From a checkpoint of a small mixture-of-experts model trained on Wikipedia.
Size: 8 layers, vocabulary 15223, 31M parameters.
Training: 639M tokens, 3163 steps.
Below are experts of layer 5 (counted from 0) of a mixture-of-experts language model. Rows are named router (the router's row for the expert), gate (a neuron's input weights, with its number), up (a neuron's input weights, with its number) and show model dimensions 0-191. Each number is 128 + 24 x the weight over its row's rms, rounded and kept within 0 to 255. Numbers have three digits each.
Before each expert's rows: "gets" lists some tokens that make up at least twice as much of what it gets as of all text. This comes from a sample of Wikipedia text that the model never trained on. Tokens count by the router's weight.

# expert 68
gets: " with", " of", " for", " from", " on", " to"
router:147128095099122158063177120108163134097143082145131128142118098096186133157129113137153116174097121099143118142123103124092125113088122109134158120105155161106111121129117114135100085138077128142114149147112148159129086131118122117135102067129099155129140127148111130131124167153140120158137148187125116164129116135106128155153106164139140131108121087157139141107120118105130176145107118133167124131167110104155146130086144063130135145167106145178156137121163135097111178154143120140092123126128129113158143145086128128125115137153110124131155129174133129142129145118115061134
gate0:148101124140123156152108138172094143153070144171135109150143103135151122125081128111153121176127151101090118145172116140152112137154096099141104127110058163111115125110112116123094113115094156134132129138124138162150111056133144160138111102148129128118127154155114124156138119124115118123122069109148137124072121108139076153116158152164096168092112108098130151138133121091120126119116168095129124108117114130132141100141103188092138130134108120179142149086128113138135139169139096143131120099088086134120087131137093138152120142177139103105129148133134128146085133117123140120
up0:085126137151108134126069105168105119127101129135127116141145133118130157105123121119093120110157061105121118079176124094180102099100102147098166072140099124087112130087105121081125157135119120111115119118102118136147110103104129151141126150077133132129091105127143183102131120104113090109144079143120134115157158142123133164159126092130120161132145076125129143137103109150141107055132139115092103094128137094133158126119111142114156120107119136114126123114140112130129102075153122129116098079104107150089099112139111092162111106116138099120156127128111141123128143123103148163
gate1:116140132131145172088145116106086119118135113167134134124109135138146077077129135136106127162079082102165126121128132106115099121122170122127155138125154159099119127116141130134144141108131145100195148119165161102125118113104100150144165143113130122185128105147120131152104110108141098128144154131173159158117139122138112149106111065101160118170114151157135131118070127158160122094100100096156149135139113099120141092112180146091135131135129125150116121126120139100143123170152132050138087146083118113134121138120130146129130120157092107164115127170144097105137147116112156140
up1:088124101140128115151137113122089114150119140146116137150115109113134149093063141069124112143173154101139142107123140120116120093152164117117117120149142124121143130129153168107147159083180091144141116157135142088126091121152068136122112103159124125161196113106091101101135115141148182178136133110182182118091126119137117135087103105133148142122123161136121136115103140123126114117124106101137150103114098112097102116148124153150118149075117146115113153102131121110132108145120120133185138105155083097102120137116125100130108109119125126107095105123125118137116122117067181123
gate2:112134141117131111089150094168115132095112121118115125129103113106190137095126114161142180115114146126113135114162126116137105164111173123103098128146133117113109162164157128139130143140168122140145136120121161141130104154103149128131144056119120098110090125120105155082147099134131118096117120160097112118094122096144108071133102164120161106131149125129109173157123160113107141066100094158084113152139118114125111159116076080111134109179136115110093155108145133153118117086138110132130099077131116112143151138111142124164114099141161144070134136090131151142134101142141138141
up2:173123129114119112115111119164112139138126088138136123108111166166129137144138146123154136132119117154139114119138081115111115145105136200176119100087134125084134121110086149119126143140105145139108133112143139139136156105099137149131152119104132151094141135118059166118104103142103110159113123108121166131135136112083165107150141133122173196110143120126136086052113149093089129144141165127100133138143114162116100150144148132115107193174137092121119154132118140152112081112130157128165091132125139106125106106123144105158161120177177110151128133101155141115132152125144121107
gate3:110121150129155147170110114133111114156124131115063163110093113115159110168123130148101100111157129117121114155136154132089112123158141159161120168124115153144157144125109110126122166137125170089136132120165126110123124158122136124113152169124098171134142137112158131145138135113159137099106067122099092102154137137123191126173156135148135130112108122128147124121143108125147099121140154104148057121118113095138116131145122113116129150108187171101099102107116134142118121122145117135134143128091133178097132134100120117128164112125199092126151070091087168149129132122159152165
up3:148159161092117165164137137097154131116084178161122152138073131126135100150117139104172100154109129157130085086125160135172145097109107137148109118129099140147140199093128091133146112147090154146149086134127128131128120149144145146097121160126127160137150154110132128081083120156133149101158121116123117111138154149137162159141119114108102167147110119150112111134132118072118139125145153146113139124134140112209131119127151125149149169134144141124158078093135180144151133138116100181130146165115150135115133127119118126109139149137099086118140125128074111161146118139137116126

# expert 11
gets: "10", "11", "12", "20", "13", "6"
router:146103093129130114109145145117140155119157107156118137197111091113179123168137091147118119150120147084086182137137099085085143110095144124130139118115153161136112142155140142162103108128126135131144117154106137169146108136116116105146118067115081127065153156170127120131114142143144130147121155121170143162142094124127136121183144125115127113142111102119120137097146173093136187159091106091150123124183129133147099096123101123134130142125107109170169126137154125103087138140148138109107104119104104122116151134127132112122137164133127100124154142162126123126131134127160061121
gate1:183136129163102096121155089159150149109164126152147089168147086141139187115142113115099158120070111140155106099103170101104139132125108148150152156121088133153154160131104123177126119079096169135122132124086142127135084157134145168200141134130142132131139154085121129114124102125081131143140086130126119148149112139104142146187122133166140141098113139158134121151134128129160157113150144141146133142163116143153115113131117057132138106123153181125113160116137113136132128153141162131128134146118130133099103121106091118138118139116125115115115124151150163075142131160127145113
up1:168164141153151116139133121112110158168164099122145176186145116113164159129149135117122122159140112097090131150136107126074115138109097137117132135142112155093114152169144112119155122106124153105138094095131147165125147127080130147150149142131152090120144133109089153067084108150114163128133112129155142128127123144162141149147105134141145114136134148122152131154148078149118164135171128085175125159190071158138106143134146157120124086137131151150105097136106097126139104145148164149095126130147132148131127111141125143116113088100140135156126157113075143133114170113159085122
gate2:143123131139122161113135193102137119119092136122137134141123140131142142186127150119127120135112132128119126155109125138117091130162149142157140112102167172153117132156153143141113124147127136146117154104097130139119116121148125118122168130121128137171127139144169123126105126086153099161091103109122131091132158104154183112134145078132116083094152111097150105126129080135147136110116067122169115147138172139104120144112090170129180173099130130135123113126109091144124186169143106126126107138137131145161094134142134160061069158152158156160108086099111133103133125141152118105
up2:142067210140148121112115104156122100104127104140135186140138099125121131157116142129140102126152121075118162133128180095128103127157151133129142137104136162144159149143126124108144119146140102086120159140104129130158133138115125101101138113153093140147117146143158089152142149113167117085125140127120150170049117101158118137110153120110140123140147131107125123134150124132126145147136126099152121129129127118085094162137079132170097173136101088148177109150118121143112097083150094132167152099118155098126105097147110148116105144162146128123146140132073134101084130116160129116
gate3:163113115140143124102159087073123134160093135152192138122118126105118118148118101131089132152157131105137135141129087132096121091123125113112139106158103056163095082127103116113155102072110148105100136114173111150112147130157112148106157102140114135121129106117137153169124141150114074101122142148138114114103128131125130173086151121136132104114134098087141134140131141101099086153124168145120126099140105107185117111123104144116124068106137132139185150145116109155113124159146137158120143106106126109148119113136136164130170113132102168180136118118137141102149153088143143113
up3:122137150150135116146135118174136121159135083114075134118135103100121130101130125136140118121105119132144099214128148112120166157108145137109111137122117176104119148151149147144108139105112138139132167121132123111100151118117138160128124131147135122124175162068131102120087086186108146166148130138135151128143114109155144133157135139162174161137120130159125100141145116145126147101142103159184145180131140155152115107135162105152099151155129170166088122126106146116127140114106125161125123131132176159117147136164063139190107108096110147129172115145147135150126116165146119151
gate4:115094139096132154092105148113084139116111142152118097106164133121136125108122149121132122146147078116153142133111075153125126112103186119141131107122120088115128129098128131119170158126126144139121143117121198070141137093123149102167133164152141123139135123099105165167156166138098103084084151119172092179151155155150118147166115093138153153127103156116148121104143168106148103120092127106129138094120124100097121053138128155154148132147144145110132125131143133144106144112155116104142145185097154121120140128110102104132172108150104127159139143125128143130098150130136166154
up4:136136165103140112116133070179123110121120162140125155131129176085135121084156133131171119108141123109157095122102196115138135092103124130086131126148114098120132138099157157126168153118156152118149126173122085113128067112127089127146130093182136157155139112144125138107160092120147142124117092123111116134126110162110125122135090180145112148118137114184136106113128135137100138173133174135137130152135137140118116101164119175114079150109133111173134159095139109116120114151117169086136135130141146098188155110160138156138137131148114130133112152131142117113099143148115160119

# expert 10
gets: "ed", "\"", " known", " made", " used", "ated"
router:141133132098110140094159116118135133083158109193108143125105122120150170169108076143189123134114133114150161164151102103111122103105131094147169137114130165107124103125141131149111080131142104185104134178114133159138115135171138116144089097138109133086139142141138132115131151136130157175094133138137127169129098092143125128148077168133117148108104094105113137117092150119127117115112110133112109113180128103158136120115109091127155155156082147161175128120159134076097131127151125152119097109118133096140141157081119114124102125142122113144131138167131151120136122129118079159
gate0:109123125125092174122126139107146108104114122163167104156111113086128124115118093090149107162121135100152145138108148125134175091170088149159116103131097111137094080112145105082124121162140113089159124121129126106065121096102124108113146084123132095140159156102134109102135135123148132137140103105162124092107149096146158123114135109103150130114149164108118149139096167124164149135108150138138105100154133134179123111133096099139167120123083136084143123098161108112120135137105116163131139101142153105102129124093132115152097077137128160160121137198161098100159141138103139132
up0:104147135125095144142097103112103153095107134137136082115136118112162073123148094111136098142084128149159100117169157149105131096150134099140139136114124101126099196126157139136147163169113166134162091142150101078124114106119147132125167132134123126167055115119159112108142131167120132176151105118135117111116165103134146160108131132115158131124117128101155118133098108096129082145145057101125136142152139105136128115129144112132166124136121147159146132103148149099138117124154100150109155177146119120094083149142128116113093103110104154133147137155134124091193131144122102125
gate1:144140112165087145056130170157120112121105088167157103146132116095159094140113123114122128121086117146134100145114113126126109139137117121062124111125072118130135148134153138086127129170133078152134113105108120121143092137114146148140141144164116114124144114139105124154154161081122146122131160148104128163142112174137131098115161171094166138116147146097108140165125072144130143119115161131138094116123174132114085131119161120141120172117111138137124095111128106103162117129085122126124137084129110126145117147113128132094088154171071100127159168141143124147083134095121107113
up1:173149173127135141116145080106101146132127073099133124126129110129119131153141123129115122151121113150127084141175184126088112109145156137125174137164118127115156131122160126109135131125153149137133104109192123099141158137151154152104168129125122096127132154121137145102175128105120127080109136099115128145135073093113114096123134195169122152107134131135118124152096144117137143147135109125094145094167131075105114156140126172130186183097145123084088128121113144107127104095088145107131158128126117089151166118146117091146121091088114133145135128102138161135148113144122132145
gate2:136136141180105109111089158147074180117112161136106152139123147130121080135142136109112128092115135129147164120170151134131129148165114112163108173081140150121127131134092139126108126155129103146104154158123116134131082152132088137146131138175107136124142118130179157146172132136133170164103128112086114155086082129119127119125115124128114154142152127145075093125157101102132097174095135116113119118117141152133116118164138101117122096131132141144088130114123114109088156132133124122106098136136125195147093124078110107122143122106175092090161141112088131119086125163129096109
up2:093144138093092126144136122127105128132132119136156131129115160136142138125114140125114134184068164103125088115088137109111086103079122132118121080124148136153102090096136126163120154113130120169173130124093122107124158095108112104107131126082153158129101146096128089140098087154136100103174152112148114112120195143113133160116170130126136142085108118149156140154131144124172131091156150126116141092134144134106144136118139145129087129119150097121157088143135120138143131085115115127122139204136096144143152086106166120094111147104104118169101108115141148124139150091132102134
gate3:111113133150149148158130153173109091181113123125138171129152120131073142140133120098133162123141169118140154118097148136082178129119158117097144111128104124127139181127137124121140159082167127130091085140125122122128120179105160109099104103170126123113133122153098133117134073111132104169116112181169181122097141111118103147109129111142100130099124142110064138122102131140136117132116158081106143107160126147139119126158108187116143144131101119135173155094136146120127133086106141104102108113147137121120184128136128131119100182120106136121097113118154123134137148116126163093
up3:081125118183136135134170120159136085143143073145132136137115106138088145161103134107131167116161182153151106069087164127124164128168154116067152129128129132129130180152115089115130124144119183124140119132126143107111130140129158156127128092101125153134124085163167131143158122122120129134149148152142155096110109123146137108132132146106120125155096147089099127109065116151109130106113098101102128090121092140103108128109141129083142127084155153130115135141146153094154125092121108151120089149145126097140119145105147131105140155113079094105107123160129132104124086116109115146

# expert 67
gets: "-", ".\n\n", " |\n\n", "\n\n", ").\n\n", "ib"
router:120124098119151168095170128136110129094147104174120122170080112111129170203127112130164107166101134100116158132149064123104152106103123130137150152109114134108137115149154100118117075100109123150149123163093138150110073101144128112162096101130118139088157170126113134131118145142132157153119129136140154121120141101136132118163105132117123134111134093149079147109096111060132140131091137153101119115157138129142101128119116110119149136152111119143153137112149131077073139128151122157125123126115142110101164175088142094126134152114126081123149116161119155142135117155131078124
gate0:140115174131114143149147146188161100103134182099150141169099098152110082140137118132107112166105089113077121154151097093146153130188131140138135101125121132151130149143120120139076116110104128102170150124115163139168076136142135120121136129102125132112109116144093187140150152130124085121147179111105135136142127096071113109083145138149139154144111123127183124130139116138137100112136096098106127118141092143118123146133135094111151100107127156110086113113154138163111153135099107142107140126138117115108103161102141158156147123067130119137085149135121176142124123137128120152
up0:080122097112117143129156118132164068122124156128129140144150101090140141169120119101131126174147116139103107117101132120134154137121133124118110180149138136113116093160122125141132152102114160084130086130145151155136116138147134130115141140132116136162117169119129140137137146117132149168123117137126146124153122114135093145126107133156104135091095120163153098140145142140119125153111096127132122197154143135160126158114117175123117116102104132114156128105139106171111113164213141131128102145127129197071185090144125141150116130101135119084163155165165115113133107072142172157
gate1:202145143092158101117120137140153150126144110125108099116141130130125114120185136137127154130126101144110117131137162147122119113136114127186149120071148141175136148121146129166116093128101129120145178167135154159133135152122106120113087103141123134100190179147082128155149187141137140104105152130148142099159144125119115108127134150088133108104126101139114118141132139130134148117078090095135139088124099125165103107144105112150112145163143110170089087101133084113156094141125158139109133145147120157131132154119136123095162107166113124129120122177101158123108136193126136127
up1:082145108115113166126126166125168129090136131133144172184103151127108123100136111104099155136141145133118094115175165094133136154154152144125118159130114127126120130113129167120074127139146114131119122151111117177111172112115122133115163141117130112157077115112163103114115094118092107139115064132160123099130112147133121110138094167135168133183151169109088111129174165159141125160129129131136135072136161128117136164149133149157165110092158113149133137145138098095164112100092113130104117171121132100111138089086123118117124161119123137136090108110101109123122081129127153124
gate2:133142114122081108136113136149139143137160152197121096144167153147138110083110126119129203158093145125141150146117122105135144123094126137126135093135127179117147154105154130133126105147131160136166109121082104104137119084098097099162135137139141146198153107130129070125133127127197105119107138113155136173167145133139172126125103146125097161158127143125134153084134133090116127123113148108114101150130122095123168133115141089127132147146138115204134119105141123076127138108126159101121111119114145108136127099131131120146116164116112124167091169131158132108105145135117133120
up2:148130104105142142147108110161144112121157109096114107129096120128119119146163133151120144139138102122103129114092126149156125117129122155108154070137136146134120158117125125108125107103121145143177116138119136137147164100185110120120083106094126110103175114140152137170128121158163093076121139145086142139070133172106150109138109154116105137137144126108087147107144088089133163143138164108087144176124063144092127125130133139130080149129124130108103140116126116108083069138190153120176182104140159161132120127078138119103123146131148141142132130110142157137124095120114139132
gate3:177155100148150116115121173145097132161120102126163121180092154109113150148127134109143126128057159146102133122140137078137108129146130167123100168134116147106131117166101146128129168184123142125109094110121087125143112083165149136143112117103116137148141101176155098112082130155158123138124124081119103152142112138054123143123167119152131111110139118092132155074134137124146121124116103085117145105124148158086114144117105122159145135084104120165120139163161112128124122144151138124118122135178091128171112153124156123130121172141144169140105160132120127134146139121144097134
up3:143141100062140116087093136138131150163109133114159141172134140098106139145111123125105156113107145129141150133099130117132130127164130148128094161103098149108119123154076168117093096123106128113132143094085145149135074129127119187118133142133095165092083084164165125082139137129154135079119124149121131149102112122113119101122108148164096137091116147086142160143152106171151111106101094172129116110143139128133110142114132135121139154094118090150150140159145150098149151121096154123123107127129126151116086120099169136071096131133149117123143173122099148109110115105118112178

# expert 4
gets: " C", " D", " F", " K", " L", " G"
router:160099107120103174087161115115141147136139114181137124194109089109138118133107083130153137169114160104116161123150106120110156096099146071131115115112126138127132125128123096163098071132108133127128127150084125144127118109147121126130099108092104184111152171148137101138090161134122116092107143130159151151135096129097122104159130150140138138127093104096093170107128141102141146151132115113169080124195102106133115104115104106142143118143140088119153136101152102134103157135131142136103095119120137112122165169100146079132147146127186120119158136153115146139131138107133107113
gate1:129116109156145153135136131141129108121131134107119137103114106152145095105126156132098105154151147133139160131136121116157137124108158155133114138124119127112183043107141119100104094108093167145105086145131123111192118098110146166103108111127123129116125115101114087143125137147148113147106099118128108107118100137091107159187126174134158105116137090104107112134158081096138113145134122114184111150092146185128125156187128151131110119121120094127137101145119136128133144129148119152073102126148127163101102162117121117145108142135116140154102084147103165108148119111194107091
up1:126090195119168118122106151148131152108129127139088077149123106106152142118129101158097123077115121068097085094079130114130175126115080136131118146128138134111124123100122124120115093105139100158133110088150152118107130153125117113099168134105129117125093205122159124138138128140118105131093141153131155115110126155097151101142139134114120158109153148131083089087080151119128148106162131147114112170125096156148141140099172105143104118176146104109142162138127090127104146153105133159137148173094143107136114135132137140103135124120120136137114153142097150095087154146135119157
gate2:113156118137076136122137144158116147110116103153151140139144120168131125112108126144122111141124111129081126160142137124129083152101165120127139124122168112131156099125119122144154112180161158155139144131116123135126116169080120138131136122101127147155122134144140125137161126180133132154117102106100149108107131162108118089095183174137118159201074070134105166132147168164088118163158116162126134116130139108141086140092100114099102114135145094149133136137088096140126194092127114155142153113107101139124113114115137123122119133114157117145118174109128138169127114153167077134
up2:109121077189113126122117076076171154150147142105125126106162151177130117122136143148122112138142129129116100149151068191154124155152107113123133136138155117076089139154141127129147138124138139132124097108155092155159121155142123126126135111139121132159109168160141134115127131107136107092090127140113123152158099073185122085131145125121095111144162157125108134123136060112153124118123125151151140134152137106143108101151165138134137128146089144117134119142111137158130125096140163093100148173139094120088126109141132116112122097091123127157147153179138136075125126087124157151
gate3:146192126116106152098134092132171143097163144079116166136138128183118130164182098107142147117136151119118109115145119106114102144164176125155127152145072137165097184119077124114128115080127101184131150102113123092153118163128132114120109102126115101084118163118143134144120120119122110106153142132131099114119103161146163142151140155122116089109147115135150135120132120121131164118160102137146160096167123121144122162114139122162100137143119110149186113116146130120134070132143094138130146112128130101090127155079091125155115138131157159157129126149111133115171142116145114153
up3:115097101100127120091144146142084100128099121136100110142124140075103098133110141138155129122123144152147144154143093135148144091123133120107138073166154153155116093142125112152147124134148115115126094177131126111160117103137052119109165132129112118138109109131132132096157172121134114138124172164094072149130183146083106134106116157122155116155117125121104122164175129123168106128102109088102136088141162127161152123116130142145128111146151116111082091094128102126135131110133126090131163132150109117125102123151167150158144148130075116078124160122131102112122154146083091121
gate4:138171108137137115105109101068094137146131170141153151107094165139117086078102130097145133124104108130099139098137174095146088149181145105146116107144142120162102149098124149156116120130069103131111130122127139128133127126103106139098125131162160105100125123163135161128109150116127129113100148160141125155114094104125145099100113141137102142124150147134090129111102126091167120091125157112103120104222142097124136136132118161147138130107140152119114117142116150142126166116150096141162183153118114122153132169139163132171125091106159132097116141156104118166113148111159146152
up4:114115142129157100134099136128155113110105200115204123151100181129108121059123127112138123158136129121100157135159111175094119133124080114154135119119118114128115144137144119139153150105132136129141120094132140142124124137140124132111090123120143119100160133113145144133136154159127120139088122182182153067125126160076168140134143116100137138093105142119116154088113197078132166132157123137125116108090157150118181098092149146144145116148122128136163129132129133143120140155134115110099102123143110158118115140136142168110124139137151144101112117127140130180127132071146139169

# expert 48
gets: "ing", "'s", " an", "'", "ed", " An"
router:136104122144112137097172118132146154098142116190130137111105095086156151182111088124136156135140127118123177117149101118120130095113136119135160113121107152131093115171100131139060092140109128172125135146113140171114113121132141105155113138167124159097149158146129129133123154131146121175123131159133115141119098144118132112160109206143110143118078103163128100118098147132156158148107094118138099130153118152128102159102105111139152178145094127167146102090152094107100156159152126106092141078122139102130142171127119127126134141132111126110127116185126125130124135119141076107
gate0:115087147152094108136112113121085123153110169097143104135149128176137104125105120121145152129129161095172142174110095136163156116140161107155102153098127176126142142118134140117118111128138133131114151155149121117131133109069141136136143149153123123134126119111148180142166111128133122127082137114105131135114098110161128125124135108141106138110147115132120116133140102134133114134063127142124140105128147088092109154154140179098122175147186162140150164148111173103110128144144121157130147088102156094131155132149078193127100113093134170087159125139167116114160099133182143133
up0:151139153121173081142125162099170116127105129151106103140125166088089146124153129129147164171144138131088158122120124135128146149141160143112098123107112132143117090160145129172100151138168152161129101129122125147110132111155107149132080092125163098162093105116131107073127177103150116115142168131172113109118121138123116119115096096156100170112123125127130089163134146136126119091154124131117123154146134137113118194153129114149170114114109110164105074118127091126174155136139126106152138119119127084149108140104133153145160135137061128112110122117136148103101132158103085140
gate1:113096127110149142133126129123111155109119191171169109155114136120113096137143090152144159160150109119123148150112103137132096139168122123149100145145102157133100116123111102175137098106131155124147160143132143145141149150154117134128102149116142111131080180101109130099147132088165159116133154124157135163122157124139121161074107134094108123120145099096121129156145173132153113147116193134135131173180109122135145125165085133122103139143103126138157146114133182123172102147132156132123128145163103117087119130129177094120127166143106101163119149109077161144128091103103101118
up1:150080152137148121113159164115133143116085108083134149136112109064135117068152127124111159080147128155137084143156130131106120174149131123179121137128112105138158086117155108167092117150077129144094063146108115136137130142119149148130099115125132132105111167139091167125112130132123159135131119152136173157087143150145144130078109122117092131129142116144126110143133158153149158126118104125126092141132118185147164150117126130143154132170125153125117114142130116150121089124138112161162110144124154120125083127089162141097133069128103144150097138111095128145152131118162106092
gate2:119168131174109096136114113176167137103143143134177121130129125119118158171129129107110156140119105152119166143095113134161151118159138135127144117084108137144083142132084122143055134111123128155148120155111137137115173129163117096107066113179128138119111126119079176111146120165133128113139183156129125119104123123115154096149111138112115159125105105109094136164127130108129133128066119164111120161131117142125108174114110164128169143106125115099132113119126084057098152128111143124134114101108129091159096147102119141110147124130118096143152106129111110109144143177130101121
up2:116162170127088133147150149153109136133108162140130116124130122134131101163112138124122093124103151126112111164135116097123124120155126131156137148136093120158102141111141101123081157108105106115106116148110133121159105142158087125145125117149128137097123092112066102154110123139153173143121159130136171096122096120127149090167125158136130187121111151142118137153129106139089148115111119132125094154093119193102124164171100121096174170093143157150171105113100103127142058164126149119094159141121116150166129117100091164134117163096116109113137106167124110082133112135150141123
gate3:128104109116130128172142165138113119099138097135130129105132111088103152116116117162155127107087153120147173161108119123133089130116141116115110115142117143094105095165097165126106136141129105105106128124129091156123130118152155061135142144185117176163146132128102142138123171117106130144097143102078144157153116149133131114137090150099156141180109086155141170170115120140110133112093151140122127141121124100120139154137116136124147156097116136102118149083141107116118128129156114125106118079109081149139143164065127113085095163127091173094096145135142122112152159148089152099
up3:122095127137119133131127088122119099092139164160197101131106123123103139114123110098134125181152139104081116086131130139124127098117122095084143115174124113102141096161152133138118180151150142133133058159137105103150137086138132100105106153141137151162123166135098147073125133139139153138130126134157136125113149143159112131146089149135078115133122117135120196133146168108165168146126127099153177148113123154118115122142106146141125147100096113165138168081115124135098125132116116145090100131144119133164126138132122088129135159170082128120121146113082110148091149129139109118

# expert 30
gets: "19", "18", "20", "17", " ", "–"
router:142113095131121125120198119161136171109154087189139119201078104100158139139135092142119111116103119066101166143123107107079142093118127133120160149110170184129106129156131091141109094118106124120139137153096155173116081126167115121120112087109112138109155167153121124174129150149121143143103160161161129161127094109102101125162108152129135130106107116138126133109103155106127141138098134142147105158192114136154114093129119123146104141140114156146150113115153087097145146128117139138094109107134124131132157134116115125126146132152121100123154123160130125116149123142143093113
gate1:136108138097134104115154087145106136104132138128083129100144120122113090105137125160120135144111102114117145114109140104111103105134092079126128149103150122102113122130122092161129151098114140119197150141133179130172126124105124133165098124138142140151126162086149134127122160119158149140145160100046159169133133137100136129111126161103106158151131162144129087128083107137122117111144073141161104136149114160138098093104113100110144120172159143150107170111131080101146100130095109118103129106146140103143111198135123083140155133102174127125147147143143138100154147141142122119
up1:114110150123110071141155136144150134141152137124124126134105125138081121098130154092116123132088157111062136179132152136109105126093084090118124134126105117129131096137093083148114146122117139116129141133118128158136133106180136105109151140102127119137145157094137133105147073111097136128105148116080147148085136176110176129138134111153102139108153099125130140152121169156133114147121106124146158168101088123129137122140133088154086126113172122186101115147132109107139113123138093142122122101163125124137143132176073125138109164103105101168201124141159108136123141084139137109
gate2:115127114146123139097159095077144140067127079130136116086147116141110159129084090130139145109111113104153129137124089083123152131129149124153197137093117135118117183128139166140144116142145149159146119117140112150093085127136142140113124120159127126122169121140140103141109107122142154140154110157137115133090147126103118101132107102106114116114143106116105129163127109118147162152133111113168126155108111117179127142129181115101132113102174123142159074058134111115121160125140146121142113117055112154148195117124158145151144105120105112149150115129110166098126139167112107130
up2:149187122132098073149138107070124184129136108143151122121105132140096113123124124128134105127109111125126144172128122117153138136085103114119152143149108138074113157130148150108157119164142166113137142094134097141091108070187121154119121130162106108122178122146105121139176103112154162124096130138116134134096144125146118116185133122133153101140127111115116141137147099121115149120156129126158152134125099116140108150155141160134117128108140108144126073092176078097121137151164104173097130145133095137140188118131132147137101123086078123134130122134100123127125158146142076098
gate3:147077130160127164101111120145121095130121134140108102103152050162152150126115090090121123114156112106117127131109100109118145139131156083150119095132121134182169126139130120170127113089135123155100148119097115116110101144048118089139141116118128133122086117134192089132118117148109108148133130147131113142124109085153113135123087141099122144099152106095124135117111160147158108192107083146142115122149140128143136137101168123131128118111136143131168149140142171100113116142113161097097158124123090104098168158128116100117127134141160105150114134113144155142127115067106115153
up3:154116133187103161128162134164133085154114117146143133109123093149146157146136099090112103092098111088115119097120109137145104147112142086151116097140130123125149149145094071146096121068113138145113095125087109135112108103096135100118129110141136105160096087102149113110146114179112148153134091140104107095127075141123138135160107104092135139104121071144129109081109134152132115165153099131128099137109123095115108133126167134146103100107106166122101109106158086102141104111112157146125118159167102114138131140119123109135138122124121083136104151114155146116191151110126152111
gate4:095127081125105141144087142150105125164170116122144137127117174122128098176152145156145107160091139133124118124092132137160112129146160150147107115140141148125095144136170131135135116105139150129181122152093148106189133150110145116128139098105044130109130115144145139136118155138132097093109114058110104115133135132139092138138096144140092158137168144119116097131158119119118130106125165131137152144196116079169121106150103124117147151086090123132140112089139139106131100145169085138173117123131113096091148118098153113143142130119135164153117136139131112083098135157122114135
up4:163123144165150094136121044138133123121094173162151113105150080100151114125128123133117141122148118135131150118107133082082161138112111117108140142117169129120135112130130093100104129159134144139115099099110101126105110092141132128098141126135145117155100115116088112136148135130074149113123136173161137150090119124112152095161118095166096138103096119173124107105110154101096124110120087157136082095158151155076164130144130158126097085127155143127149142131126139113120127168100129163112133108085131163150111122192145129103138115161088134118145160139112144105156143109139102110

# expert 74
gets: "20", " ", "–", "19", " LW", ")\n"
router:150099125094113127079189140156158174121181103182117112177094124093166143144123082127162113154108124116143149151132106114097145107140129095096137119117141171129093124137127116159108091098107116127145113141130138165158110117153122136114137098110084126103169152151111132164104152119120149165127135140123105148145109105110119113169114169120148138167139099122110137117113151090141159145103131115158118166179122135152125108085087138111125130147124131132141114108188097103073161158115145144114091126105121116149163162109107120134125116124150090117141144164124133100133135154140101103
gate1:128147122103117155143149117114098075110128140142159060153083137062119152109120114121121127136145108126135126137099159143157143155115098167161148108091129172146147132119145158122076062134143156111157110104123136147144110136156125130136095137132090136131115111122101158134112135158082134122125132122128150153118134114105159148122082147146155094151144103115141114156066086143146187103081177150106111141147164122145121118119157149158133127116077122103123128129149111110127127105109164087129156167143127148137107091125103129154123126161122102116141155098147147133116117152147078132
up1:124170156110142138120143060114177125129142128145166102149145094118107177117111118082146123122111117101066132153119176121124144136090122170144129135163123139125132154116097166135134120093114151085122090109137068139151098111171135144098107143163116129156163140128094120156155129157115147106097108130134125133132091160126131135136102101171123134133109105136137152143130100124129162119100126116112121144171093128110093148173107128119110135173116138122113120110113084129157172092082146154135115148117133127146107146142118155150134106116085099141150157128089108135115185149156091103
gate2:152154149122104109109165123134142137114110102138117101153113164122090138109133125123152116124114137128074115171114148125149140102076108143099141167155106144078120128133106117106148146103148116125151087102109112162155099128144141118096120121158127147147157113093141141120164128188133178109130086127130103112085115176093103133167108137160141115145115112121129157135106091144128161152113138133155149187164097119142155108138155150100129139166124107144087118104187086125130154068122122169137087150128133123146138098122121125159125103117125108118147137116130125097128189148177111108
up2:115114141138128133138146159161164099080070096099116135131155132121092144121128134113132116105116163098096086119131127111130136098102091087145121132108105121138112142164105038155107158100163144127165134108111133138145079141115158124105126110134125127128101107128166105105137149159142148157093131104118087133115104143084142094142133114114109124146104076114115092090131139124169119162139108126144127116100083146115152071153159156085122115166103095138079144089124112121131138112159140151149104129153127126133112117124131122129059112113092087144131147142137126113165150141131132112
gate3:121137127133150131165159119147132130159104124144157144160126136139134115086145105178164123140151108150154118126170166124099059126134122096161115144128152105124162147100136126116113160118131145101150108112123173136167145070163110131137106091121133134142097162128150169085072154116155148109117119102119097128097080151119126093185108119095136132141134102130155116141081091148113133137147111121161144101195166128136158131138117179111122098135108113136124125150147089085131123138121130141140107091124152122143107178114148100159113167138143105115094126137107144092117141154128124152
up3:119099140124162119125142121105087123114169163164094141097143109096117171142114107153073154116111158126118110096104116147120159113104109179137151103081134155162139147150102112185158123141137063176135122115114138143123135182130138112104125123127171137111162122109084117156139120145082165151095105137142144127117140106103141155132125080164136125107122128128094141140151142125112119087099137092119120150105146119127114129136168109132146130103152167084117124116111164139118132129121093102072133170150146177125148123138070128104108130100113160133123115136125125121152135091139164156
gate4:129152117082134084138101133127186169139136166107139133161132149124070122108123140087140144141151142155123158149111136133140121120151114127090085106166096115106159114098109119149157169133107110125194167124129140090129119111140129130096116137181112136142152102120140113113089124142126135094143143147122144143128111111114107127161154143133152149155130127106113142105157109126116147092118156141133118130096126149162166120126113142172119156123087167135138138137124098174157123076165135168113104181120137121175069087121135119174171128148101092148151147146160136125114159145142116109
up4:118177122128085136150111078133133153125084138138117098164124079154107127147188123144146127098168168129108091142123107155135147154129124188083113099123172102112165102095155133127113113109128161088125127131130123158143096102140137123128122151106156119142118112117129145131141133138113138179151155181156117150156099129120071084139137126157117142120140099132158101158126159145135129113119104149133077127164092121110146138138105124097096114122094119170122133165117112111123117112121128117129128167122144147077170134223111148111121140156148126146139121122112098136126116139145125131